config.toml
n_experts = 12
activation = "swiglu"
vocab_size = 1779
beta2 = 0.95
seq_len = 1024
Below are experts of layer 5 (counted from 0) of a mixture-of-experts language model. Rows are named router (the router's row for the expert), gate (a neuron's input weights, with its number), up (a neuron's input weights, with its number) and show model dimensions 0-95. Each number is 128 + 24 x the weight over its row's rms, rounded and kept within 0 to 255.
After each expert's rows: "comes after" lists some tokens at least twice as common just before its tokens as in all text. This comes from a sample of Wikipedia text that the model never trained on. Tokens count by the router's weight.

# expert 11
router [ 97 115 107 125 110 135 138 116 107 154  86 102 115 125 156 110 141 154 136 137 104 117 146 160 141 160 121 140 134 169 115 123 104 138 181 146 131 162 125 127 121 108 144 150 163 137 150 140 119 101 121 165  62 129 120 163 154 168 131 109 120 177 167 152 178 153  96 148 133 118 142 105 127 146 136  89 132 100 120 139 122 113 109 167  88 115 139 108 158 143 116 171 123 144  98  87]
gate0 [109 177  96 134 166 151 150  96 155 110  87 123 149 121 107  89 119 118 132  73  99 145 139 140 132 114 129 107 152 112 130 141 135  80 130 110 124 138 157 107 154 145 120  87 154 110 102 131 119 135 101 111 149 127 119 150 136 125  98 118  85 116 132  95 152 107  92 134 138 126 123 115  94 181 178 115 147  87 126 158 162 155 113 151 105  71 137  92 148 123 141 143 120 113 115 146]
up0 [130 130 121  97 184 159 174 118 173 155 123 115 133 107 109 125 130  88 137  96 129 160 129 132 109 137 104 106 150 134 151 144  88 108 163 142 157 118 147 127 161 160  93 118 140 104 109 124 115 129 161 105 156 105 124 147 117 119 111 111 138 123 151  60 119 128 136 169 149 130 129 100 123 143 137 122 150  88 151 152 175 128  98  77  92 114 149 128 144 131 126 124 179 102 133  96]
gate1 [113 123 133  58 141 122 145 127  94 113 125 131 112 121 130 111  96 139 128  80  92 133 154 149 159 140 149 108 123 114 128 153 149 104 154 111 159  80 130 158  90 115  95 166 142 156 128 179 151 124 125 112 102 116 102 151 119 127  82 158 101 140 127 117 156 152  59 113 142 164 118 128 146 118 118 121 119 112 126 161 108 131 113 130 120 117 170  76 120 154 116 152 113 119 106 152]
up1 [124 133 146 156 150 101  86 132 134 153 121 116 115 147 156 153 164 103 118 158 174 125  72 123 108 108 161 148 137 169 143 139  91 161 128 152  87 166 157 123 120  97 131 149 140 137 137  85 109 110 128 121 152 116 154 112 163 164 179 136 110 163 159 154 114 116 142 119 112  87 138 125 113 125 190 116 146 122 169 124 129 104 127 156 165 140 108 156 118 127 141 125 132 157 122 114]
gate2 [105  88  94 121 181 116 152 102 133 120 130 134 137 128 153 105 160 100 171 117 139  87 109  99  91 144 207 138 134 125 124 123 130 152 122 136  80 122 106 117  93 130 118 175 183 185 154 156 140 113 144 134 106 147 130 114 134 123 104 101 125 160 123 153 124 140  99 143 122 128 179 126 129 119 164 125 120 119 142 156 130 128 117  97 118 134 158 129 130 148 150 154  97 126 101 135]
up2 [136 157 143 133 108 157 143 148  95 117 132 164 110 125 132 123 109 168  81 123 112 165 122 187 140 124  90 114 119 131 153 171  97 114 148 118 146 147 143 127 145 135 114 127  97  56  99 155  90 144 144 100 131 131 131 116 116 123 139 177 119 142 174 126 126 100 133 103 151  94  62 131 126 158  94 125  88 132 151 129 133 124 138 135 125 132 130 108 110 118 117 117 181 118 135  98]
gate3 [152 117 132 144 111  94 153 129 118 159 110 108 148 136 102 107 118 142 113 140 157  87 108 133 153 170 133 148 120 136 149 112 111 124 162 154 141 115 120  92 131 142 146 121 160 139 167 187 150 157  99 154 139 112 139  88  98 120 169 193 111 140 151  98 150 110 150 150 120 149  97 103  77 136  99  99 157 115 123 134 121 111 149 171  98 149 143 127 146 120 156 154  93 143 118 107]
up3 [106 132 174 142 134 108 131 121 142 149 106 136 132 123 115 135 163 102  95  98 129 114 140 131 143 134 163 104 168 122 162 137  45 179 146 169 126  82 152 104 151 143 123 154 124 126 162 174  96 156 115 155 149  98 128 131 138 141 134 156 147 126 139  99 128  94 163 145 111 115 116 154 109 108 147 119 121 135 145 130 134 103 146 148 125 174 102 129 178 149 160 141 118 116 122  95]
gate4 [170  95 135  93 144 128  83 154 174 133 104 114 103 139 104 103 134 143  87 124 110 144 128  74 120 112  83  88 148  94  79 137 119 139 101 130  49 118 109 123 115 123 106 109 113 141 140 136 134 144 147 113 108 113 152 116 121 165 134  98 132 128  74 133 130 111 158 143 137 129 102  89 129 179 151 152 127 125 138 111 127 157 110 138 155 131 123 155 107 123 130 146 164 147 128 125]
up4 [124 141 135 106 143 119 172 124 141 102 157 116 136 109 162 136 195 104 125 106 113 133 119 140 127 115 165 145 118 110 188 106 126 110 137  98 173 142 175 107 126 100 147 162 148 122 153 107 161 162 121 156 138 101 145 169 130  69 115 113 114 114 147 131  99 146 114 118 104 108 118 153 134  90 129 148 139 141 112 160 137  87 172 130  99 129  96 102 116 109 125 105 123 163 137 101]
comes after: " |", "|", "1", "4", "2", "3"

# expert 3
router [138 114 100  64 104 144 137 132 141 118 133 137 110 115 144  97 141 113 131 141 116 128 139 170 145 117 113 137 155 145 148 103 121 144 151 121 138 126 141 173 112 153 147 129 156 124 162 151 137 101 118 147 100 114 106 170 138 138 170 106 123 125 160 171 131 140 114 150 155 132 133 138  66 112 153 155 116  86 198 132 128  63 135 173 125 122 120 158 148  94 116 125 102 144 134 157]
gate0 [140 124 120 140 101 151 153 146 157 105 100 138 151 145 134 144 134 104 126 143 132 153 193 106 159 146  98 115 142 144 149 151 151 135 161 127 146 133 118 142  76 143 128 121 135 147 156 154 193 120 148 113 113 142  68 138 116 146 137  80 156 154 139 120 175 120 121 107  87 147 175 138  84 121 107 132 127 102  86 112 125 150  79 134 139 157 109 110 150 137 148 114 106 129 119 140]
up0 [ 76 136 160  96 145 155 112 116 129 166 127 107  95 123 132 129 137 142 106 125 100 145  76 152 100  86 160 107 119 101 125 129 111 166 147 157 142  97 110 131 163 152 156 104 134 107 118 111 147 149 123 149 135 127 161 122 138 119 101 165  95  84 148 130 105 110 128 140 178 116  91 107 146 156 126 150 115 140 117  88 110  99 167 122  79  95 143  99  94 143 151 148 115 153 130 121]
gate1 [156 152 111 138 133 108 103 105 168  96 142  93 104 112 122 123 106 157 141 140 102 112 145  91 129 132 114 123 159 181 131  90 150  90 156 120 178 153 144 128  90 133 142 123 104 148 104 135 176 158 130 133  91 146  84 128 151 124 124 139 137 156 129 152  81 126 124 136 107 133 143 154 133 124 169 167 108 138 154 135 148 109 117 109 147  97 123 151 156 146 158 181 141  79 116 128]
up1 [136 117 125 137 121 105 154 166 124 146 125 149 156 175 142 110 155 114 164 153 167 140 115 121 150 177 118 135 140 100 134 163 129 169 130 115 106 125 125 167 106 130 112 108 161 128 179 134 150 145 151 114 164  95 106 122 175 142 142 122 127  93 178  86 178 104  84 127 120 101 119 104 123 122 108 142 163 131 123 118 151 142 106 140 129  94 149 113  78  96 131 145 101 122 134 110]
gate2 [126 133 113 167 125 123 121 135 146 123 133 132 160 146 155  77 136 115  84 143  90 128 112 135 140 139 128 156 136 141  87 133 127 143 128  76 147 139  85  94 126 144 144 139 129 141 110 130 156 162 144 183  77 161 152 200 128 112 138 130  73 103 121  80 131 136 141 140 134 170 120  93 118 112 149 145 123 124  91 158 144 131 138 133 105 120 133 140 113 178 117 124 103 124 152 145]
up2 [141 119 121 165 119  95 127 150  99 110 150  89 143 138 172 142 135 130 143 138 178 122 138 112 146 184 136 140 128 118 109 106 121 113 140 128 124 163 139 105 120 115 126  78 133 117 148 149 102 146 163 124  94  80 147 140  93 113 159 134 137 109 137 117  99 187 122 161  97 160  82 102  90 154  97  96 129 154 147 115 125 145 141 115 142 101  78 110 150 158  91 140 125 127 139 134]
gate3 [142 153 132 143 177 147 115 150 168 137 139  94 127 117 177 110 175 117 137 120 129 141  92 142 136 158 130 130 130 152 137 106 124 133 179 139 128 130 133 149 147 180 100 108 173 123 120 150 145 122 139 140 127 115 131 133 110 147 152 137 109  85 144 118  99 175 108 163  82  73 142  85 148 116 114 150  97 123 176 118 132 163 186 136 143 135 110 131 129 134 130 153 115 126 153 161]
up3 [106 154  98 121 106 162 132 113 127 117 116 137 138 100 131 108 121 126 114 169 152  91 151 102  88 134 148 146 177 105 141 130 111 106 122 167 131 123 107 149 135 125 131 139 148 130 179 134  99 119  81 112 149 155  72 116  76 148 166 127 111 116 148 113 159 208 144 122 120 198 135 111 109 119 129 129 156 114 143 137 155 147 123 140 158 109 103 138 117 136 129 142 127 128 138 157]
gate4 [163 137 128 117 140 133 105 138 149 144 119 149 141 122 130  94 157 120 120 169 131 147  93 125 107 122 114  99 151 125 119  77 130 150 114 112 111 158 194 140 104  79 122 107 102 108 134 137  83 114 149 117 125  97 127 154 104 160 110 154 132 139 116 126 140 113 144 121 126 105 137 173 181 162 157 116 128 194 138 136 148 112 103 124 136 174 134  87 168 105 152 109 136 112  89 115]
up4 [159 104 144 127 128 159 117 120 134 142 181 146 118 127 124 143 126 107 175 168 149 117 126 153 112 159 123 126 127 155 173  90  78 139 135 104 115 116 137 154 100 103 144 139 116 119 124 142 106 152 153 128 128 169 129 147 112 148 100 136 121 135  65 122 118 119 140 167 157 161 123 182  99 150 189 125 129 157 174 102  88 102 143 136 127 145 122 147 142  98 131 100 138 103 152 136]
comes after: "\n", " ", " 0", ")", "%", " 1"

# expert 9
router [139 130 116  86  81 136 138 129 128 167 129 111 100 135 147 100 169 129 123 122 108 161 129 149 150 159  78  87 130 127 154 111 117 141 180 108 124 183 107 123 129 156 143 136 163 118 150 125  97 168  97 147  93 137 122 125 146 121 113 100  82 142 130 146 154 116 108 107 155 129 109  80 124 128 170 122 109  69 131 128 152 107 128 173 126 129 164 159 162 132 115 142 113 130 129 130]
gate0 [139 128 101 124 148 141 173 139 131 109 105 121 169  90 115 122 133 133 136 136 130  98 184 160 133 143 118 153 103 134 134 172 118 154  96 125 136 146 166 134  94 153 129 106 153 118 155 124 109 151 153 105 151 102 143  88 142  98 161  96 151 134 126 175  96  87 110 114 121 128 129 132 107 127  72 101 135 101 129  99 108 125  86 117 125 147  91 146 146 124  84 169 130 146 100  89]
up0 [144  98 105 121 108 146 149 160 125 137 129 119 199 106  94 123 127 117  90 159 127 114 132 162 152 114 112 177  83 121 131 124 116 105 143 128 152 146 138 144 110 157 137 135 173 123 186 160 131 163 134 125 126  89 121  83 119 117 135 149 181  87  76 155 114 130 177 139 125 157 148 134  86 154 131 138 146 120 131 117 127 149 130 127 153 143 117 155 120  87 115 111 123 114 133 118]
gate1 [134 162 115 132 121 152 133 167  94 134 140 135 131 167  96 125 193 102 151 134 134 149 178 134 164 112  68 100 115 127 115 124 166 130 130 147 153 147 127 176 113 130 155 144 159 112 101 134 149 161  90 118  79 117 112 113 165 113 128 118  97 110 132 152  83 126 146 125 127 108 132 129  99  99 142 103  99 107 151 119 138 138 161 130 135 190 173 137 128 112 140 131 142 125 136 123]
up1 [149 123 148 143  73 112 129 108 107 128 162 115 144 153 101 115 110 118 166 140 113 117  85 138 147 127 191 176 147 106  83 104 107  94 113 130  78 125 124 155 112 124 137 121 148 166 132 146 137  76 141 116 111 134 126 129  83  93 112 140 122 108 178 135 147 139 142 105 173  94 145 109 122 126 136 145 118 118 145 128 150 120 149 165 131  82 182 132 122 120 107 146 109 134 135 112]
gate2 [132 157 148  94 127 121 110 111 129 112 169 133 175 150 138 102 127 114  97 119 128 170 103  83 126 143  83 126 184 109 119 118 123 107 119 102  99 148  74 173 115 139 121 115 128 119 137 139 117 144 146 172 125 131 108  85 127 108 121 101 127  88 110 111 148  99 125 116 140 114 112 131 118 124 130 118 129 128 124 106 130 109  74 117 126  58 123 137 168 166 101 102  93 119  85 130]
up2 [105 155  97 185 130 136 116 142 157 121 115 146 128  75 164 122 113 152 108 137 152 162 131 103 137 108 139 114 124 138 111 146 132 123 149 121 120  98 164 178  91 142 127 161 144 141 164 122 146 132 144 136 105 104 132 137 149 108 179 156 113 139 105  91 123 114 173 200 137  83 131 121 110  68 123 124 125 136 114 107 140 149 166 130  89 100 101 138 101 144 129 135 118 135 133 121]
gate3 [113 123 153 177 132 137 122 174 154 143 134 164  89 120 158 103 101 138 104 115 112 114 153 124 112 132  91 117 124 156 160 146 127 133 156 159 110 120 100 142 120 113 118  94 144 151 126 113 129  63 105 149 169 150  98 146 111 135 146 167 126 148 182 111 142 137 171 135 146 134 122 125 104 150 124 123 131 137 134 153 119 140 175 123  81 131 102 104 139 117 134 145 178 182 167 122]
up3 [ 80  93 139 114 149 156 127 172  89 142 122 137 138 115 131 106  90 163  78 137 141 154 109 138 133 119 120 123 115 130 166 157 100 118 144 146 139  85 121 117 158 136 128 115 120 143  77  97 128 126 120 114 131 161 125 144 123 100 168 104 115 162 140 140 131 130 120 157 159 129  96 169 113 147 135 114 125 172 126 119 130 144 178 155 119 143 127 138 119 147 133 145 204 145 162 176]
gate4 [158 117 129 142 149 131 100 128  93 102 130 113 118 133 172  98 148 128 116 136  96 114 147 170  80 138 113 160 160 115 172 101 124 106 134  90 100 124 140 155 122 107 147 139 151 179 131 139 142 104 133 126 107  75 152 125 155 135 157 136  85 138 145 120 143 122 111 122 189 168 135 126 135 114 169 166 121 140 105 111 158 140  99 141 139 159 135  89 104 100 122 141 178 110 115 135]
up4 [157 129 113 141 112  70  96 128 160 161 122 162 153 104  86  80 117  74 141 120 146 140 146  96 110 119 136  82 109 167 134 165 137 132 133 153 138 130 130 122 144 119 152 130 108 135 140 125 102 133 114 157 142 141 128 131 141  93 144 142 140 122 131 148 100 123 163 126  87  84 102 128 149 142  87 141 128  77 109 117 118  91 139 135 125  94 134 153 108 176  78 128  84 115 126 142]
comes after: "\n", " |", ".", "==", ")", " =="

# expert 10
router [109 107 124 111  89 159  92 101 103 154 116 105 106 149 150 112 131 143 108 164 124 149 133 142 140 172 101  90 133 143  84 106 105 143 152 124 147 164 117 113 129 147 158 150 115 110 157 153 100 158 103 151  75 102 103 126 153 158 136 108 147 145 126 160 151 157 107 138 126 105 104 119 105 151 131 108 112 101 128 158 148 115  47 148 100 102 151 123 153 142 115 142  99 146 116 106]
gate0 [109  91 120 162 141 132 110 184 111 138 139 110 139 159 153 169 133 107 152 131 120 140 142 141 180  99 108 150 110 128 145 149 107 137 112 121  93 138 159  90 122  99 133 114 110 108 151 141  94 131 125 116 157 159  99 146 125 146 155  90 159 144 175  97 129 130 146 121 168 129 111 131 101 148 148 132 124 173  91  71 113 115 167 162 151 142 146 131 172 131 148  92 109 153 132 136]
up0 [163 147 183 114 125 129 134 124 111 145 142 134 102 174 108 110 158 102 129 117 130 158 118 127 136 129 138  47 151 133 178 129 139 123 119 127 148 132 118 108 128 103 137  96  80  98 103 150 135  97 117 151 149 164 127 155 136 118  99 144 103 111 130 143 129 150  78  83 113 147 139 184 115 125 140 120 138 121 165 142 131 129 114 111 155  96  88 136 116 151 119 151  96 118  80 140]
gate1 [115 136 123 150 134 111 138  95 109 116 144  97 148 156 134  96 141 145 157 156 131 107 163 115 147 156  88 118 111 126 154 131 123  86 156 160 130 156 145 112 144 164 140 105 129 123  77  85 157 109 132 125  71 153 106 174 112  98 138 144 152 136 136 122 122 149 159 149 105 127  77 140 121 112 110 106  95 159 190 135 149 155 118 163 120 146 124 113 115 121 122 148 164 171 109 136]
up1 [190 162 146 115 155 149 119 161 151 141 162 126 104  88 103 135 156 120 162 144 137 103 156 122 111  94 131 144 147 127 115 137 119 161 119 121 173 138 114 135 111 107 157 129 152 112 145 178  91 117 111 120  95  99 168 108 170  94 130 158  79 152 106 131 136 137 128 111  92 121 109 109 132  88 153 134  95  99 160 164 127 136 142 125  96  95 113 131 128 124 108 118 167 102 144 129]
gate2 [107 169 148 104 144 175 134  97 156 126 116 109 135 143 165 164 150 137  89 121 138  92 149 161 144 104 125 139 102  76 131 101 155 123 118 110 113 125 117 157 117 114 147 158  91 106 119 162 112 145 135 182  96 161 149 148 118 116 105 135  92 127 114 129 157 129 132 140 118 108 104 103 138 147 136 124 106 116 140 113 149 121 110 159 114 139 117  77 135  98  94  59 111  96 160 113]
up2 [119 101 160 109 107 150 170 176 102 151 167 109 133 154 126  86 152 144  82 145 131 117 138  98 110 111  90 158 154  68 162 127 122 102  88 141  91 129 118 168 134 119 108 103 130 163 131 100 113 156 134 125 151 114 137  97 112 108 102  91 135 111 118 131 146 123 128 122 118 124 128 153  93 141 102 131 107 122 150 103 140 121 122 131 135 121  94 156 154 115 107  79 118  99 166 174]
gate3 [179 176 141 111 152 117  97 121  88 101  80 139 133 133 123 112 114 184 133 126 159 119 166 139 124 124  87 145 149 137 127 141 139  89 141 112 130 173 121  86  83 128 105  80 150 131 126 146 106 142 142 123 115 139 102 142 157 165 130  63 145 127 122 107  99 114 183 121 172  84 129 128 107 116 137 132 122 144 126 122 142 116 145 132 157 129 129 126 138 153 101 106  96 127 115 114]
up3 [111 124 108 125 109 118 115  75 167 179 155 134 123 155 158 169 136 143 104 116 145 126 120 127 147 129  89 150 123 130 176 119 152 101 115  97  87 106 132 139 142 165 151 125 103 107 151 102 155 128 146 122 159 128 116 124 119 165 139 121 147 107 171 136 135  99 124  99 121 143 102 156  99 144 179 131 151 129 141 112 132 157 129 133 160  85 107 101 140 151 124 109  86  76 101 171]
gate4 [177 106 135 136 140 106 162 156 136 147  97 145  85  94 116  83 106 113 113 131 159 140 101 142 128 181 151 116 181 120 147 129 107 162 107 105 153 157 142 112  98 138  86 112 109 132 103 159 100 127 143 148 116 137 124  93 118 105 137 132 105 162 123 143 159 144 147 157 123  98 152 158 121 123 132 125 120 175  87 108 169 129 156 104 179 123 151 124 100 112 102 137 140 138 120 105]
up4 [ 98 146 126 103 123 101 129 122  94 161 146 123 161 119 123 105 117 130 173  75 128 160 124 162 110  97 158 121 104  99 167 111  93  84 138 164 111 139 108 128 143 158 157 117 135 130 121 146 106 160  79  77 125 196 135 162 105 175 142 138 140 152 121 116 129 130  77 129 154 145 140 131 126 105  91 121 116 120 137 140 139 108 134 128 129 144  86 156 116 162 116 122 103 135 117 127]
comes after: " the", " a", " and", " of", " to", " was"

# expert 6
router [112 103 114 120  98 137  82  62  86 140  69 132 121 125 136 140 129 127 103 128 127 124 154 116 153 151 122 116  84 159 132  74 133 156 133 131 159 157 124 116 161 147 158 207 103  79 142 155 128 107 103 127 144  88 109 121 162 152 117 124 126 124 102 140 101 113 114 133 142 103 154 117 134 152  99 158 118 125 153 122 145 124 162 145 137  99 150 136 129 129 131 149 122 133  95 121]
gate0 [143 100 137 141 107 111 141 131 110 168  95 112 148  59 145  79 116 143  92 134  97 137 137 132 143 108  83 136 105 161 121 112  78 135 123  93 166 108 158 129 165 111 149 168  97 130 137 101 131 101 142 110 150 114  99 122 164 135 172 129 133 105 129  91 107 142  88 107 143 114 126  87 115  80 113 113 128 150 129 149 138 140 104 124 157 101 111 122 143 158 152 148 120 106 109 118]
up0 [194  95 128 103 135 146 167 161 128 118 139 107 147 113 134 123 105 139 127 145 120 159 124 116 163 124  74 192 126 124  85 149 103  95 139 111 104  98 134 139 101 113 140 131 108 158 124  90 121 158 142  90 145 109 128 135 132 105 113 126 184 122 108 125 135 164 135  66 129 132 128 134 150  98 152 113 159 118 183 120 140 155 106 117 115 127 112 100 114  90 144 140 146 111 122 119]
gate1 [160 120 119 108  94 135 160 122 149  85  66 135 128 118 105 159 100 140 118 115 103 119 109 149 125 117 146 118 152 130 138 126 160 121 146 128 155 105  94 104 137 141 195 163 137 134 110 145 116  89 148  65 123 144 104 131 174 110 163 126 144 121  99 120 115 124 102 106 162 172 123  85 113 113 139 126 122 142 118 136 135 125 141 144 128 109  83 151 164 110 176 132 110 151 164 127]
up1 [137 109 100  99 121 142 132 108 128 127 119 111 117  91 175 128 123 149  96 133 124 151 162 132 152 142 165 133 159 121 146 163  96 139 128  94 136  91 121 143 106  98 158 137 102 122 129 158 127 180 133 130 118 122  91 134 158 142 122 103 148  98 146  87  89  91 107 118 139  99  78 168 163 159 150 113 117 129 105 102 132 149 152 161 140 169 137  95 157 162 148  99 115 108  87 132]
gate2 [134 119 137 149 170 104 160 107 134 150 109 133 130 132 165 133  92 113 117 105 168 138 126  78 117  89  86 111 116 131 102  99 140 127 155 125 121 125 161 164  88 125 124 131 161 136 170 121 161 120  96 137 161 130 148 110 105 169 147 175 135 126  90 176 147 110 118 139 121 125 139 136 112  96 151 181  86 122 146 120 159 117 117 138 111 113 116 164 139 181 148 146 159 116 137 135]
up2 [138 113  72 118 119 148 123 146 113 121 144 155  97 154 113 175 122 136 160 126  99 133  77 125 133 129 109 190 134 137 160 164 186 144  94 147 163 104 100 100  82 109 162  87 167 124 138 173  91 147 103 138 138 128 137 123 165 129 140 132 105 134 132 131 131 105 148 111 125 148 149 101 120 116  95 128 142 126 118 150 122 152  77 101 126 123 117 128 149 138 169 124 107 138 111 130]
gate3 [146 142 131 116 142 123 146  99 116 161 132 156 154 105 131 123 167 157  75 117 137 136 125 120 108 180 135 177 113 130 152 123 141 145 152 130 185 147 105  93 150 106 106 111 164 145 140 140 157 156 147 161 140  87 129 141 182 134 142 141 127 163 111 128 130 136 132 131 154 134 158 145 158 104 113 103 155 142 159 110  87  91 167 151  94 104 119 127 120 180 141 158 116 129 135 154]
up3 [174 174 158 107 122 155 132 177 100 130 138 127 127 123 147 156 128 143 168 119 130 123 113 131 150 139  82  82  93 116 106 102 149 111 106 145 141 111 148 121 164 130 129 109 146 116 124 130  85 118  90 101 128 174 112 148 119  89 150 103 108 139 141 122 101 133  88 156  81 121 146 135 137 161 172 134 117 137 128 151  94 142 146 102 145 148 142 129 166 155 105 115 170 131 137 179]
gate4 [ 88 143 129 112 122 138  77 118 132  99 137 145 114 118 141 125 117  99  95 120 123 131 141 129 146 141 177 135 132 121  91  93 183 136 120 129 127 145 108 147 114 168 134 147 104  96 118 124 132  85 110 127 115 144 151 114 145 166 129 148  83  96  72 147 115 101 123  90 108 136 156 140 153 104 144  89 159 116 132 134 159 133 109 168 122 107 143 175 135  81 151 120 115 145  76 155]
up4 [116 142 159 127 148 126 106 112 136 137 135 126 141 125 113 131  92 136 163 103 142 125 136 121 201 159 111 130 114 112 109 120  90 118 137  94 103 135 161 132 132 119 190 123 106 107  83 108  91 138 114 139 133 103 140  67 113 118 124 129 126 157 129 117 134  96 155 127 112 121 140 180 133 126 153 122  69 106 184 129 152 133 131  87 141 105 139 150 100  85  94 140 123 155 119 155]
comes after: " H", " S", " T", " B", " h", " t"

# expert 1
router [139 116 115 125  88 159  90 101 127 152 147 119 110 159 145 108 117 126 129 162  99 112 128 131 174 180 110 141 148 136  90 108 121 152 130 127 135 163 102 151 115 134 168 155 111  97 143 143 112 111  95 178  98 128 106 133 158 155 129 107 115 136 123 146 144 171 115 135 145 105 127 106  90 158 106  95 110  87 119 122 132 120  58 147  89 106 149 143 146 145 109 178 109 137 133 127]
gate0 [ 94 165 108 123 138 139 114 115  89 131  62 129 120 129 100 112 112 133 105 139 158 127 103 109 123 145 170 149 142 115 134 136 179 159 176 119 102 133 145 113 121 127 153 152 148  76 156 129 136 138 148 113  81 110 143 110 152 151 136  97  92 128 128 113 104 147 116 161 131 138 140 135 132 145 142 157 156 127  89 114 123 154 157 148 108 192 123 146 128  83 143 169 100 131 115 165]
up0 [121 112 139 148 104 113 173 124 121 101 102 162 152 160 155 142  99 144 138 151 109 136  60 116 150 110 148 122 135 139 135 129 132 153 145 121 107 169 169 135 119 108  93 115 118 147 173 166 133  94 135 148 159 117 135 128 101 174 175 100 120 119 178 123 111  92 104 102 117 113 123 126 119 150  64  83 158 103 129 139 137 129 135 137 119 162 124 128 118 130 126  88  97 134 132 111]
gate1 [165 123 117 163 129 162 191 116 126 125  89 134 127 128 117 102 146  50 151 122  97 101 134 157 134 129 120 140 108 117  90 164 115 122 113 110  92 137 149 126 129 110 122 147 131  89 118 130 149 150 110 113 140  63 122 159  95 142 126 106 135 126  95 192 133 117 137 136  97 163 110 106 118 163 148 138 128 117 114 152 125 135 141 171 121 128 145 148 136 156 148 164 106 107 109 113]
up1 [106  96  93 147 130 105  99 166 122 139 128 127 124  79 110 116 135 115 132 126 148 115 120  97 115 117 129 100 139 108 136 120  75 159 100 157 117 125 143  99 147 104 143 103 132 118 124 126 139 124 128 148 131 127 134 142 180 157 148  98 156 187  94  58 119 126  84 108 180 105  92 123 156 114 125  81 145 121 137 154 137 134 127 148 148 136 110 146 102  88 101 160 126 131 115 163]
gate2 [134 126 124 107 106 115 156 182 141 136 120  88 127 138 129  83 138 124 140 127 101 111 145 161 138 107 105 103 140 117 170 142 106 133 182 112  97 151 190 107 134 118 148 150 127 139 119 152 128 161 124  81 129 143 143 154 115 147 169 124 115 110  98  84 170 117 134 156 113 134 127 107 129 134 143 167 165 130 115  96 111 151 152 149 116 129 112 130 101 121 152 171 194 149 106 108]
up2 [171 134 107 129 149 125 131  78  98 141  94 127 130  99 148 168 148 128 175  75 146 166 141 112 191 121 103 100 125 132 139 154 146 159 146 135 123 129 125 137 154 133 105 132 131 155 135 124 117 157 168 145 131 153 154 144 148 122 164 131 138 160 160 126 114 164 153 106 130 141  93  89 124 120 159 113 122 104 166 159 155 152 104 104 125 104 118 131 150 153  69 133 145 152 135 110]
gate3 [130 161 104 156 120 154 148 138 111  75 145 128 128 131 152 157 126  96 144  93 133 126 151 151 180 102  80  99  90 133 129 158 124 148 160 120 148 146 119 113 139 128 145 168 142 117 124  89 125 122 124  93 147 186  87 165  82 111 117 145 118 122 149 114 104 132 116 145 156 144 140 128 122 105 123 138 112 103 129 106 108 128 119 179 113 138 126  96 129 148  86 160 160 169 106  93]
up3 [101 128 145 128 135 180 125 121  76 127  95 143  90 146 137 105 146 138 162 100 149 109 127 119  94 130 105 107  96 117 150 138 149 150  74 166 109 107 104 116 130 121 140 118  99 136 160  88  97 157 110 155 156 115 166 118 164 111 163  89 111 158 124 137 146 135 122 105 101  90 132 121 136 156 117 126 124 106 137 115  85 106 103 106 128 140 128 117  99 157  82  70 150 125 121 122]
gate4 [129  93 116 127 159  83 150 128 113 140 155  98 133 109 109  83 153 107 125 134 107 104 163 127  86 162  96 134 114  82 139 120 115 114 132 141 103 143 123 129 133 128 128  52 181 129 149 132 111 108 113 127 101  99 115  83 143 164 108 105 115 107 119 136 106 139 142 127 136 145 115 117 141 106 148 125  89 165 131 115 116 172 134 139 133 157 115  94 134 145 158 131 122 127  61 169]
up4 [154 122 137 132 124 111 181  97 113 128 117 124 167 143 155 155 122 122 147  86 183  94 137 131 164 151 138 102 124 136 117 133 113 109 153 137  85  95 101 170 117 114 127 171 160 166  89 187 162 148 126 142  82 157 140 120 120 105 148 140 147 101 150 142 168 114 111 101 167 133  97 121 129 128 135 122  94 142 131 122 126 124 126 166  96 110 118 118 112 161 127 118 103 127 121  90]
comes after: " |", "-", " (", "S", "A", "."